Experts of a small language model: 61.2M parameters, a softmax router.
Below are experts of layer 4 (counted from 0) of a mixture-of-experts language model. Rows are named router (the router's row for the expert), gate (a neuron's input weights, with its number), up (a neuron's input weights, with its number), down (a neuron's output weights, with its number) and show model dimensions 0-159. Each number is 128 + 24 x the weight over its row's rms, rounded and kept within 0 to 255. Numbers have three digits each.
After each expert's rows: "raises" lists some tokens whose logits its average output raises strongly, later layers aside; "mostly gets" lists some tokens that are sent to it at least half of the time. This comes from a sample of Wikipedia text that the model never trained on.

# expert 73
router:110124102170147121121138145152088155097122174123062157116127117122096109174131139133101150119144120152139113132092096160123164104129113121127131148157085093107149102115093143123141103080118092138107127116120117122107123162120141132133091118117115114156141118144121078109130099166106130085150124119138146119130123117107134106112173113151126158113096095157128126147094136130104141135156099146088141150089115112110082153109096140158072140100161089123102131096091124060116143132092142
gate0:137138140145130084137125103108118133152119148103119096157117128172155134157100153176134150132146103156153096160121107095140107149104130136168112099152145144113108131087152132131092079138075141129129156117086148115124142123079110148092166097167148106132109133083133091133109169129128119126114132134123108126133125115129143105093129181097094113114122116094171148114105098158115120127121150144131135133127151128113112109099170180152115139189127106094121147145097115090099129141182165
up0:155098084102114139087104114132113119108143105126086137075137150134133162140130161151142171123147104162116180119162148139140122125115157120178122137122140114139083081130143122123128141101146167140124127151120145120146137124125155164120148140128110105095148070133140149131091147138106121125154138091160112085094114115112147145117139120116111129215145154104093147091122087141179158117067109123131139131144140135109148147136105171126107167108119137135102141147171121131166118107120127
down0:119138093144103125101078156162123113135077138110127127134129178169114128145097153092087098094126134150165138159118135143125112136118189093094106138127135091120127165096112087106166109107159174175129100147139139134158179116109146149149118130109132156139128087123107132150135123131117082102155123151091137098128120151122146121122131104170111113098112137101127123168127142140138093142113106136143117119143171139123181164118172131118131154149115167142094159120132138142143159083110114
raises: "fer", "go", "val", "th", "con", "vis"
mostly gets: " di", "io", "sco", " vi", " epi", " Di"

# expert 151
router:139117125157144128106133177132097140114141148126120120077122120142110119152156157130119141162124098143146182079111138125099137095109142134157086176147140101122147133110084131125173158101118097165127100172103118120079165148108082128114136148123090104146091089143118119109128103133109138126190134140164166109120110123121138117111138133135122112088120115128145080155121146114099140103182127148122140142134131165107103116113099094162089145095141107093125165116116180112106139122114151
gate0:094148147137076129112148123148144119127082151144131143114133107150125136097089105150155098171126129175156117109118168123155113130089081114105140138106119165073099148114108110146140161122117125162116175140132143143152124105107080144117117104152147146133147109118125132121157101148096131134164152121070128154111157121149132061098144121094100136146089128121152155142126077137114107130103166111119144158134100160165110128168105181128166129111108138103125092144147160108130126125126154
up0:140154147186115135096142126102129112086157156097131098123171136131160158118082095147130116143094144122104102117130144110163128122118109149113157093134133208116122111128090088132112172120141128128109107115132116144156170116131116101154170129162139112136156123110112130145086091110119148107149157084157093138125142113142131078117137126125118145143125100093161166085091082154127163129136108102122138125115148120100127149119167141126160080145124130104106112081134136108172099119135128
down0:147104081114112154121109137164172103119093134141122121071130148112122124155166156103133154135116126117095114160058160130090120104135158136084114114122139119108119087112103118121126128156110125125137121160131090134188138170123134115137117190108126184159135144146152139145134195104134095147113175087132162161091093123108130134170104104110159162147130137138145124156118140132149120110144096117164121096127125159133126121134089105137082150126124121143103124127093128130118111113107120
raises: "2", "1", "present", "run", "3", "f"
mostly gets: "/", "–", "{", " ", " −", " +"

# expert 137
router:105107094145117118112116169111113137135144150125104125146100107179136116129122178115141157107161116141133147120128114147110123079130136109128123181135103121123190132103121132113135117122152087153117108174118143156124153139123126175143112112160082091149139145153117147122171104167098173122127189138185136131168088126104115112092146122130119127116127101154140113157133125119115167109125094132114176129107115108124081153092121116158104137107167133112142145129118140080071128142127168
gate0:094125102163136174120125118151128130114117127099164107115139131149120096152087135105122120160098115136095126084119120127086092102109130143137112139118125141136122119102133139126110109141135138126119097149150175150162141125167102162144078140059103111113154158110082141151159114088150146154110138142141161094136170102107147115111098110113154115078084138171094108142158113132116167145186130094097116112145091139129145120141137143075133155123122104101126136135108090091108113161143123
up0:133129158122122127100110085159124117146113141100143137136156128077116145142125158153153132128140135159122119104143157103158145167121106155143129126110108091104121149139099061140104084135134055152117152154128158137155113084071170117120138088114149110106141139147174123110145132165157095115133121105117129118104124154125169154129123161116170096125122114147176129162097182113136165167147119135130164110118108133127194135139120133154151120113124157116154151116130160115150141142101127
down0:125112150159158108152137141131165091183114141105163142112118115128136120143147139143099114108123186175163092129137100130151136088101135062146139137144082151116125155123072117119165134135117152145128125132138142118149141162151152107120118136105107183121111127100139160125158132107104161146139139133135111152096124115139160092132130113153134148131139161098097117066163137102148141158130145107120089163128085125088144155137146181075090148143156152107112103126097138138126131125124106
raises: "ist", "ine", "ica", "ion", "ik", "it"
mostly gets: "cr", "bl", " gr", "cl", "pl", " sp"

# expert 176
router:130117114151139112121160176145117128137150135136084148134100090151123121171142172152113151127129114142128158115128124158144115115120151147134131133157113109160174119088121120134157173077111104154108127141105114134090143147165086126103108141133120123122110113163119147125140093159087137096195165155171133118135121104130115090123147136142096128090133107134165085170114154097072154111112088119116172120106141149127074131101099127158098170120166109111125145122099151131128134147121145
gate0:098144136135124111124123143100115127142128133106105130113134108146118150133128112152127122146088142125154085129149136115182137124124146131155122128111138152144122093171134087133082110154099199069118149193148146118094139139117145146142139127157117123107136118126130158122144119143100184114115148134136127132109136122141120158098130173175118148181161102146130162125126127127152132174160140113179114101147123147094150165071131081115133098164145105144186103123117140104136115100176127
up0:129128086070164121149135110072115172160132118151137142111130136099127137143084147064122120136104117132103134162119130123134127118133109119131110136151131159124112126164095131104137140163116139137072109103132116159108111136148148122076111168150116097110108106146128139138097137137102141178154144143106157151146145164130116126145082152116145181169100134122089115173104156132102141115142143144093137119145153122157140095162138140121108096091137090088121145091134097149144105126090176
down0:147114139132145113155109112113141088107152157105142135114127139123112134117124113143166147098145087136156165110087080093199125098110107106140116128136127080128086114135097162110127163156168121167120139184131151098137171152122109131118109137122147112141105116154150099150120138130119141136120165131162139130125106110108135192093115150157143133186136168100124130131129100112145117127140142100113119118175126116111107177097144133121104120168099143116119108151160139085119104085162090
raises: " However", " In", " They", " He", "\n", " After"
mostly gets: ").", "\".", ".\"", ".", "!\""

# expert 122
router:120101097115137107109155126152129160147145165121121125130128101144152110190154116098109128148154126153149143125099094133107145105110180123166110139123102106141151091131074119126149116085136093129114110130096107122106128150158118133120126123146120093159118101185104092125113116126113105135149127144144184070154134123080110113093192101119126126137104105180128090127111102136123145163143096108088191152117111119125115112097110151160093152121135123139102137117107138106107125157105136
gate0:112139133172133137134156115096149160132090124142077163117111109118154086111136123135129154140153152079134132133093117143135121165106146077142128131139121140091119130142138137152081154173125111169130158122116161111127126124125136127103126102144133116177167146129160128161120083169151167106100151157175113104137175115152176141145123123124100125072164115118100128146142125153143139120124138128117129152082160109163143150086151141128155179150124130115092114099141101163144159169124115
up0:108121135128088113150166169127127156139165126093151133087110169151109097145113152117086122114122113119108104133093113110108158149128154131122125096145137188118133143113117126128122157127135157116151122107129099173130167128109147112113143102098114159120155152120082130140120091104099112127102133113111085111097069157126125125118156140112104184120138097142138125104168148160107137094110131134084149108106121145127106148125169112115161198109079112111095128087129148143161101170130118
down0:111102139111160098152094148137153134117130120113078162139144084123132144137147121161127136113074138193111104103145131126108133129130164151128133134143134100132147122122156121130117126157125174171131177122127112105112139185146118142149111143144157115151107116134123123160191136159141157125147119138099111155136093159133138099120124126118120168177107140171137153101123125123141167158079101158089129098075134154158100097180124127119184120109129137095133127132099118159119117159122100
raises: "val", "cc", "tten", "pp", "var", "ly"
mostly gets: " Lee", " me", "ye", " Ba", "me", "ford"

# expert 125
router:093108083128142097134173140105118117129153169101136173121101104135131108153160160124117151140162086151136139109106104153143118130123151135138116165133113108154123082117109114115115140131134089138097133134113095107145137152167077156116109160137118107137142146148120147141150121152105113134139166120143148118163088129124121127121158123133123133094146109160132108127083157139117115119159103166084143109123137172159086091083115117200078137116183102124132167152102154099088124142101126
gate0:144129118113121144151155126136131114150153102133093100130185148131132064146129112119109135155107155152148111114097180154117132114177123130075113184123151152134138154083144132118167107137130128118125116142136117190197095158139169160112098137136125121165141065127153121108134131082110090143100136140143133156122133115137129108126137148140130102150078113123138133091129120101174138099087143116147128131119091112135154116147121113129140137139081121122105100127085150126130118100123075
up0:191164140147117086097136131204104128164121160131109124141090125168153157148120127105143081088155089090116103124132139127130114129136130149168081113084134111173133148142140105111168086140123117115143101110134126111093126111123176130143132135139143150118103114132099119161116128103127157128122157149148138125140116143144141113125145104094133126136126122118136158125154125067093137170129166108171108106095164121145087165119131112142124093096097119160162150099142121127146146106155157
down0:133132125130156108132111136145109129118086135129140130150118114103109145152162176127163127137140149096115143110128142085113117148082097144144143179134162129115118082107147110144130138154097138119131129095119173135089130137108174131146099124151150067093093133154152193117110106134176078159142115158154121142120118144144110108099147125112165121145144132151167163136149114092093114121139111126168118106106144134148119149113132140174127104113112110079105162139135147095100118168148187
raises: " their", " its", " a", " it", " the", " them"
mostly gets: " joined", " led", " based", " signed", " served", " married"

# expert 18
router:129091122175136125090142154152094158136127158139127135136104129139094111181136126114100154133130111163157165121094135135098112115102179112160101150120123103130152113123100109107166147094156147156116112122101093101127144156132133149119139110136108082162087146169125106107164118120109112127186133147208165113142105136122121104097134135142110120117117112150141072159095124137108131107155118124131166115143115139121103142113089099171067151116132094115122151119097137104106147147135149
gate0:079143093129147113113150141143156118116140136157087138131146145109158106087104131143101123145095142134164096102089120180111139169125118160135132138108126082132139111156169147110119113134126173116159124143169151150123120143168146111107130101158096144143102131120156095116120091137124154125164172165192073138120125188117145109159128107125134134106104137096094144106084122155144126083124125173149142107111123120164126129131115140138107107133191109149125098116103144151141147144148121
up0:180124099165151093119135135102124137166154103109140135092145132151127136132155141109153154141143151139091106053151153144107175166147107081149155137142103128116180137116143110105099082117133163121115113141137167119136135139151096123145162109106149185139137080135124161139144097159133130124129135120126097139185114151131155141094130096114107143167138124150137129086177101094130089146150096127119123140138111111146116152112129145111108129131128099102099180119136127147079111140134110
down0:105151099083143113129134183130142144152148121110132152132089151153107128150123116093112117152139115093089158156157135113139145185144131172099167129118115121135158112151174113147120113105091097123140092117153155102101175129138109120106127146122130119163133117160098092119142132126105152106135148118091202150100139141160120109108135110115090162100163154118149074112139138124131093132118151151127124134118131114111145158182113097114125129153152166154174107136122113093152087106139105
raises: "T", "R", "S", "N", "3", "A"
mostly gets: " Mc", "&", " Sch", " H", " X", " Hy"

# expert 147
router:110128086142151112115162149130095146107146143106108109113131093138097092141162150136098125156143130164150120095114115127099164093128121159123099169148108078133142110140095168153125101101105118134107107124090123123101124128113127122094110105135097121147099088137098135107106092129121166109153134118134151093114121120104118095135167118153113152103161113175126117174081127152124171106177088169067137133110124140130097135086120138131103144124149153118100128121100151120091157107119181
gate0:118149139125102140138116125077136124151114113125111142131092164127149141159086143131153151107154111107115134134134149098128123126140089133110101195172127117110097152090127128155112105099102129136116130129154098143111117136121156151130081159113115158122123130148116134150090131153109118129127117117056124097130109095130169146174103164176103106141106055139174142110157145131135092100109141142131139132120067145151136152100115131112091132102134143106085171147123152090095126139115097
up0:122103126153141120116088125136156163089130139151157126132110101177147117102098097112091138180115142109112154105152132121109111132118149112129154125103159099201111105121105132072134047108118099124100076096144113115123134095123128138108116100125147139149144130150119113137150104109148132110122199095123148174139186134095129137116100132127108153141123137128146112128151151157119176099124115121108151173122127120147079161134133141177132143146145140140142121148121130157112136110158119
down0:096104144146130127119142162117138125134103130155097156145103114136108096082164108131151126136132086135120091159170179108122126137077129128100101103165110151166146105150093144154143122123164116070084115152154098066111126110110132163118112112118104107150100130124127126110063102146105138159135159121136118142108123154098145123154096146132134117129113135118157145102114167099109114115084143120093058127127078106163145107147140104136095133128135112142172134141143133127131133123091149
raises: "x", "-", "s", "um", "in", "on"
mostly gets: " so", "Lo", "to", " late", " me", "rio"

# expert 5
router:128103113127131113107160154159116124132168147112119160126110113133096099154169136135099123135178124126127146119120129134116117126085172117142119132115127144165143121128090085142117185114127070156113143142143087186121156155159119141112119154129113108165127109159079106103148095131111129112134127105159145095168119099119093128092161110162109105126102115170119099163086153123095136103164098140099143165113126154135066127117125128144123160111161131099166134146101120123090141156133150
gate0:122121143087097150173141148155162112122112174115117132143159168097135122115172149119101083136174116131133101111087101107149139069140108107123095143148155130139098138119134123147155119123153136106121126163131113133183115109100124207110172093158109137165147111180129109145090140113118163157126119122133104099112144149112168130134075113135120121117129119127106135139097136131122162119136136140107144153086089165145128132087092178106110105140101098114135102128142151147116124134137132
up0:154126170160107088141169125110112151138123146169135083139108077142170131106097114141148106113138141122114145105137132084119111154120091104102095131136131090139089079150147131153093111117113159143125115152151143128129184149133100115115130131155121140121091177116126142109165088143126138146083128135147081126118142167098126092120118152105123120122175135064126129149125110138145145100154158148066107149120142136145145090129149144116118112136125185096172125135118142140127140087132101
down0:145127124113098150135127176149139170121127100120113123095142094117147086147099139120097126156099098121131153124101133155104134124132102097118133165125145140118117120111105117160148123108178129145139116146137167109194096168109094141129169111105147133152191112118126114040147137134104120130078134103158112110135157094141098153129146106167108134133128132144117139119137130157163167124143113133118129079177101095098135133105175184108117113102145158119133165134107123134132128115126113
raises: "-", ",", " and", " &", "–", "'"
mostly gets: " Ross", "tz", "tis", "stein", "nes", "mann"

# expert 184
router:099123064129135111120156166146111146100144140125108142137095122142115123134131173116108182136161104142140148129114138127140168105148106113110129157130096114103167114131129150098151128109147125137134112157089125141103146131144137183111122157161088090145120122142143133104120071167110165114163176130186143114163094116095106097100170126149133143090131104137118139164100129112127143101139093151118135092131127104116092156105096142147086135110168145121122133096121150088069132118122141
gate0:136098161183142147140159116138144133130160182137161130123126101121159177155135134114175094125127136128110103116123131143127158140102099166095153129145160105085162130093116132164097144132130112134168113162107159145122094093139101093113100153148131137146126134108128144131083156107144106129100122114114164094114122149120103116135159115133141096105093104135144146148198116107103161125146147119171124181131084120123107116156110088110085105155156120127132143172107131135166145154125100
up0:137121129107111155142137109135137131064138110125159114175126121122108153113108114144126120106084129092120163114163124120122149095123142095136174134115085143126085117093084150126124182145140139182156129114148116157129150111072147102116125164110120171124081136161165126159106099091099185106130115110125133112127149121105121158132114106101108137091115100087103118120113131140073142122160122155147103084114187111129149145112099125136096131141126142109146097112130150130096105114110133
down0:125123160091147106110106113090159132112124134145131106161114137116110153135167107169134135132102112110133122140127151102098124155134106138139169136113102154086106124088138169128119160121123166140100131160076133158120130115112111159129147134145113098139114128168145124141083137112089186117098068195139120135113134105123161139152100148134119157134092099134124144102087096121123095084117119126149155071171141135132128122133129123164117123128122161120174138119173145170133098177107134
raises: "et", "ri", "li", "it", " |", "ite"
mostly gets: " imp", "exp", "conf", "semb", "prop", "Flo"

# expert 153
router:104089105154145116111140162114126112134140156081094166149139084120123100142163120160122145155099110131150139090101116143120135106062168108136132131176113129149162085134108091127160158100082114166102142134131098126094151124147128133116105131105126078143132121149103151178159095151106129098137144100140152105144124111118104129103141109133107110055119100146156101123101130106119123119135102123100144136121148141119114101117103120155115155106161096089119129138117150094067104120137157
gate0:141126104114158136117141092104164127150145097153100103148174098133144140090134113117116075096125141119184153128116119145126109146111140139134133159184113132100121097103116126124117142176093117109163098135160104156121123114119137133141160047146123109128094157169121158116117163152118145139135118140126125115109142143141114119171142142115158144164166115126160131096123112100117105134127127141108148109133095153113104127147088144117155106112126167121133164151171103180076112084084156
up0:136108179117150111124114139144140128158155132111117155132118119159129153153162134190142109081111163147117099142114139140057139114096120106100152148152146147119129152160099168121121132100088115124100127119146123124128132094140108171130112144080145141138128123142158164122143113160111075115098090124150170123109108137090114132109109151119155141105148149158118144132134169138163087149175155129155116139108143112150123117080141128179166133180103145128129127126161128163171155162129121
down0:086145144120119150158095159111121119147133099114115118136128117143135106179162120094110119085164138112126130102127175164113110114117141108116136156137108145128116123145161096135129132136167124177144092132143107180170144146139099107131120119162137126115128158112124139118157165101139143136118127086121131097129120172170125130161086149116112078118137085114152118167126105124191127161109145154126107134161074135126144120131104122077083163090112119133117115070078121114141133096127150
raises: ",", " (", ".", " –"
mostly gets: " Research", " Racing", " Theatre", " Science", " Records", " Music"

# expert 3
router:089106118137139085103159159138106130110160139112131168163114101124120112143129160147082170173156092141159137123075110161153164114056114148151097161151114117131125116080087111114136121088115126128105100154101134145111147137134114137104123100169096124120102165145119131128141122170127146107135174133166179102134098107090109126120115122121092136090144089134125118159109153109109122147127126148136130133142141138148132131107102119122131147128133113097150130121110148105042134140097118
gate0:107123112120086147112145130108130173128126152081129103139148111146154129104130141133112160111120106130154161124116111110163102099122138163137121088085121109121106122113117132084124125090098104112157195150180097150125149146087161143126156109094118139163121140148094147131131075151116167155103127133127144142166118137188128102101094149132113114123109130125110091136110140138148117089157111125141147159139114119102166162154153174172141116153110129141109137107157134104137087157182144
up0:130161119134141133143166133170110089066122117121157113113119144180101114158148121135157104178132123148130149097108130118136165045136118110134112133127138118150137103120151171146161114130142149109086149173115141146121115127136124113162154141140124137103124119133143141142119152065121156165112130101083112119138168127112121137165085155134153091183125134119128104156126119105138109115117121119132139170107144175144156123167090109141114146094100153111178121111092121155121099125135098
down0:104091094157129095124149141164146122148102105159123110119115144124145172148154120105133158116103182146102130112111089169144166116106109139122093107105132131117117138172110152147137098139172104084113126085097189164128120108129101119131109140146158117145100106166123128147120132142154144106111125114120125160142132198140134123145147132159139078162138126169153099117126112114097115105153147132131093145125096154163151080129114108142134121081144082135147140121073108151155140125102143
raises: " terms", " statistics", " listed"
mostly gets: "See", "Personal", " Total", "|---|---|", "History", " Preced"

# expert 60
router:116115123132146119114183152128143139096123102139113146142130121152129091138131145158113127128133119131184132121106114171119141109127174150130129134138095094119158093114109124118129174062149084151079097113151086159111115140138117134148107147135148075146122080129099125114109118156108139108177125133152166134117108095105067093120107131139136125084096108142134122120122136106095109138141126108095163134117138155141105139109100142165108167116151099118133181129081140122068116143097146
gate0:116119132144163156119135093127147151137116139131111152151130152123097118119150158120110104111159142100133156090121114131138157143097095113144189147134068123110136148138131140136110130146138163138134128088154138122135109095140141130077171115086143107140155150130114127116159127173146183106120126097128143144101142103137142112159124138133134151160133096124108132193140107130115144133157097135083097060111152130142118180072117125134181164106104113117082136139113105115139150107073119
up0:148119109102090111136145163146143131112139092089131101150148145120108124123174109096196113149163139141099161093158094098157133111167107134129121094112132135163129117133072083159152101150118132114135146110113126129195144106139087088134122121122095102148154097107163114157132158111065096135156144137098132133109125100144112139094114115146102122156153147116104144109128138086145143116125097109133115123113129127131144123140143118113155119165085159074119121107146125092103147110164156
down0:100110138141099140092092145107097131157126163103097153147123159151106127122125129147124167165133101129090123138119177118164109170107126156145138150127172096113144096132147144095152108096079164157090152155127123142091149129150091118121100137070181125131100134136127122150120097068164130123135122110129112134122098098136143158172145184112089143115149108146128099113147128116144091090136128155178122108091160107140110126145123121158113120111111137143132146105154109143132133121084155
raises: "ship", "ate", "t", "a", "d", "der"
mostly gets: "man", " man", " Man", " Khan", " Ray", "Man"

# expert 121
router:085114111180119129081185156144126127105146113135114148145127107156099115171149148147096151126122134153136120092087125155120149109071109115130110158148116095157140099132111125133118122094127160164111091150090086136122177141106099159107116111145098097140110129148100129120144132136110159105142167173177173099135117114093092103107116125150113102120132109159120092140110131117102152129141115144135138102111121130147114146102124103140099175097121130108108136112105136080059130133123150
gate0:134114109148134102147141109107119123157103127063115163122115122105157083129151079154131141163128130126078121153117107128084132184083121156093115141123100107112142128146122146125165171113154164085163133093116124114140149111150098120131155113122124159132151118133111080152134124147138134158135110143108158114124119133125147176158100127133118095128133141157120147113166083090157140189101122136110110121136121081140157136128119140075119175157182132113152137150127111139158147127166130
up0:101151155144149138150096128115100109138120134141138146092117129141128145125100130139107100088154146108151126135109142092154117071115132137094162151107128105083137142135155097130106094125142090134127160112078129129115053172154132127148097145130147111143084170122139101142111140172146131133136124108049115110106121119121115127142112146096141111158109141078154118121156113157148102139124165130077191111154140149094102129170146117131144121144158101119133131125171134148093113132101128
down0:120148110156102144148129112157105118143135156130132122118141149126133165149090168167110115150097129126155143102116152102151122155080152102126098133148134163107118115138119166103141135128125115089132121118136163136143153138170158151117115078155128180148141188136127110145138140138121152098198204129145131127121128129140138158097114129104125141109132088099091095156106127097125162139144129145110114119101121133140127113163116122165135138128136087173131177119112104156134198118151173
raises: "ris", "el", "an", "rit", "ri", "ub"
mostly gets: "He", " Qu", "Re", "Ch", "St", " McC"

# expert 191
router:131106121119119098094168164125122139128177153123134143118143126130132068130141135166109148155152105128140162125132087147124122119117154112139105150124104135165162073135083089147119159075136084172071128119131116158102160137135119132136101147112132091173134135170098154140179095122114135113135130151145160100160125098095122123096157117124129115085104119154139098152079106138122129102137087127110151128129144128146108138121113145128110156099143149094143171124097147097074144129136142
gate0:155136147094097138101115148084150155133158125176109130142149166151129109108124107126100136145082113092118164148130117100132110113151144100120136160111146167111095129128126145106150132090158135197164092147106126134138168135154114171138147152143127095166105132120122132111149154149139149116118132126139120085116135130092102161140115142151112092075129161122172142175111192148099125150108156154136116162111120092097114109082156125115120137135121126118123116095130155067140147157140118
up0:103165170138152105116100121101112098175125184135100071117149134140091165105130132111120121178083156170143096116120162150102135111149104127162122124179143140110127146111138094133159154166145183175140153141145110101111116147119179122118119079128128127127146109106102162109124139140141139096120134123125157143123165143052101115119147166138109091108118138150149125128134115121130127083164101160106152139160144127158120118114110157097136159131089126123114145136118134124136130109125135
down0:079124162134104139109113183136139140141104137082134123117109092119113135154134109114154134148165149097103152144089111153106111124144151112106109122143139148115118101158142193134122158158130139157163138095131151171171140143146113134113141131125150107136115132128090090149108152133128121141125119087122140120111063137137123137147116182122124155144161166121111064181156141141138133115142157164141102120142083120135083133073105117138119129138127094167132123144110162094095160099141103
raises: " &", "-", ",", "–", " ", "."
mostly gets: " London", "ford", " Smith", "shire", "ville", " Hill"

# expert 170
router:096076099164119095099167183117137119119134144104096163141132117131104124142155136158107141128101127155131127118099110129117142098089141097108131147188111148132142117121105088142155149101109117157105122167096097118094147151134086129114132113101104095139116138159119113146167063154106154105151153153161157103165133105121081107114152121130105131109121123167142092134098136119109146113139120108132135133116148153157110145120111108166083179113145094113123143140111144103076148147092129
gate0:095158145110094146145110130097137128125155114082206150082124122112126134141107111138128132087156119142138105138106147190158110165122095144091101129128129115124123144095096109107125067144141153107092122089146156123171162095120124124088120146099165135137109162126093133110117164145148146130120165123176151125130136094089110148155129107146099118179153120060140120130157152135119164122083124118149118115115131133124133148135111125096164139125135109141133134169120111150111115150099130
up0:152122132120118109136091109131166134111151147181120142149116117150135111142165131121120148122141144142185171096070123137123095157135143128109148168159123159127123102160155123148125111132139115118138145141153131119101092121153165149099130165123133116103142178153105143135166132128100106101108153109127123157115147163145123114143107142169112134129053132131140123149107070124161145140166122121149172139164106115070132122072131129151108086121092145094113113114136079133127166120168137
down0:099112138121100114135157125145134118140146113125133102076090143130127145164115095185144142135132098156137104127170118129127142136111132124170191137128087122100135138136151097148127160144128142132096166156110104150140135139114121130123099149143101124168145130128130125146069129127111142131070139131160083154118121106156116111179105194172118125091113110165129139158114116138106108123119153112125167184148109141131144118121110141108138137086119175126090140101121167136171146128151181
raises: " |", ",", "-", ".", " (", ";"
mostly gets: " TV", " FC", " station", "AC", "SA", " UK"

# expert 91
router:126076127179132130125159198125129119119141185079112157118116102124121095118136157139131172167174112123153155123128112160135137099091152123125107115151111116158152101099071109136144149125105079140095135131136093117107173156135121161117139147150139102138146134140104105141142115167116122098155169111125172115155120120098121107108153139127127112104109122156158123145106164137120143139117106168080163140110149154140106115101102152165124136097173139104139125135113147089086129143113127
gate0:136124085158126119140146166103081149148155115089173116089144111135095092085166140128103138120104110154106106122147156125162139144117108110092153133113140090116131080113102115147101132158087140104155128105138141192134126117128135131114107109149162115137083103123178141101142102144155133136160136114099120096168151117142107141185156124079103115118126130112149121093163127098102100119141090164153135111170129129092113148154145166103143146160132114098133143152140149147151105146134110
up0:125118131159121130138116158143145105115113129107152097181152164087141107147112161131160113111142130151126125104115096097120154113151105131104129159116160106107091103152170115115133086125067100164157102155111103095112115133119159158156156153107114110106104132109132113145127113115138111127131133121164165092147128158165130097142136126150145142184123165147150093098122154130105112123127165097128086101125115148149125108123122110178152105181109147137137089165125089145187151109163138
down0:155076134120104113133153078173149141115172085146089161119138147123111142139123103111158184147120142143151150145150119105129154180126135143119122121103069148131110157125093138147158151126094110156144137107146138105121103116122130141098113090114142138143149172134166124123122170136133125144117115157080136142128142117108108120115163150075150104116149106129115183120157123156090122106128118134065113116119118101156078136167145131102134139095153153100103112174124142144097114129143158
raises: ":", ".", ";", ",", " of", " for"
mostly gets: "ation", "tion", "ism", "ations", " interest", "ability"

# expert 186
router:110083119166131076099149143111115127099167146118087176137124094128118090132157117166108144131134098140184171116123102128144122098071138144141099139161110127151165088115099098138122139109100080145082137125122097116114177163165101150103136142111123108155127115145092098147145100170128123085160166149150138142149122102135133121106117089131106122108104108145146105130090144118121117113114105115119148151124145173126123121127085132152119147124145103116125134163108138097073143114133151
gate0:110118112120110114133131138116155089117119104056114138160138153142110114109150151145106136157103105098127107103117115153141134120109138105108156134093102079129122079153124090127093131110124166133132139130109160165110078150126126126101117135130130115131173142119183128121133122095114206146099108125106110157136155124162107107132152165071139073128147112117113152128120142130118153076150133114078106088127135103128153106103130110087131156144142099093082124126122104096137135105104146
up0:119096104160126122113136136169091178146089101125134115122140121122083126149137127125075120110110118104139160100100135116110136109090152113150149117112125171153135120165154138117124161125079143091149119161139107117144082127136109103111105108130112127155111129151089107101167093078120134141121166162156103180137094149144097106122127124148104135143158102141136104147124120112104104137093091125116116112134132084117162167137094120075160169149133142138110130144138111161158075099159101
down0:110142089114126120118157160144131095142145144158129134131139192118137135104089116118132166124160122169118076140147112141129130115150062114153126104119130108108130142106102119126130163124118137158123092128127128139157119145169124159134135120169116111096139107116135149141059134119132136121121170110159135124113134115124143119156169135113147177107108131130113129139109128099115146131176205150116171110107138125159128111155099120131153116113156158117151182093146133173072173098102156
raises: ",", ".", ";", " |", " (", "\n"
mostly gets: " University", " City", " State", " House", " city", " Kingdom"

# expert 134
router:105097088143157070126181134128142128133164174086135169122111097129121089145183150117121133141121069143160152113118096135134124133111153138142116176133118124113129086128119127122129149120141112142112123142125094117126167170151074139113132146140114111138127132140114147143137117132099117134147168125144142109165077125127085122118153110135126152100157120138148101161089151139082127122156117158080149131128144182165104086089113123178110160115173096122128150131108144120111127156111116
gate0:102139141124133142136122138102127105155126113145125142085129106087117168101117117121151124125083134110150112152133135125123146080137120104156120129141179152104114145181083132139126159097139149139147135122128124140107103109129110144154153101131143096110141128091118112127110132119112146113084145148051137104099129119106156148129209137078074127076092094137150132149127131125127119138094150109067136143100084149077108117134111095104091108140128144141093159125132126159117132158141129
up0:105072113118129124167172116124137105132155136099163150176130110143108118128167114172151132120157118147155130142100087137167099127134132144157138142141107136077136114102166147143174139156081131145148111139120101073132168158143164124147140112109126161142162130152133168186161127131146139099117116146126168126134132121107154146112116148107148118115142098134106129135101125130102121113139106168123134091159147135155068145088112138119132083116132088093152124103138132163168147101095105
down0:164141117185150121152125131183114145156078118140114093147151105146148165150122158106133187108144109123093121150161141123115116152169107109143093114101157119142127148120089080136112098114129150120141146117144147128141105122130112117115105137144137105160059147138170131096116121117121119152160120100107113112151087155144158104136133110171141150164123133114155144130163180108142100105120115066150080110086116075145147153135139111140150142138124134138131126139146149148126122102095160
raises: " the", " a", " her", " an"
mostly gets: " using", " off", " joined", " served", " making", " join"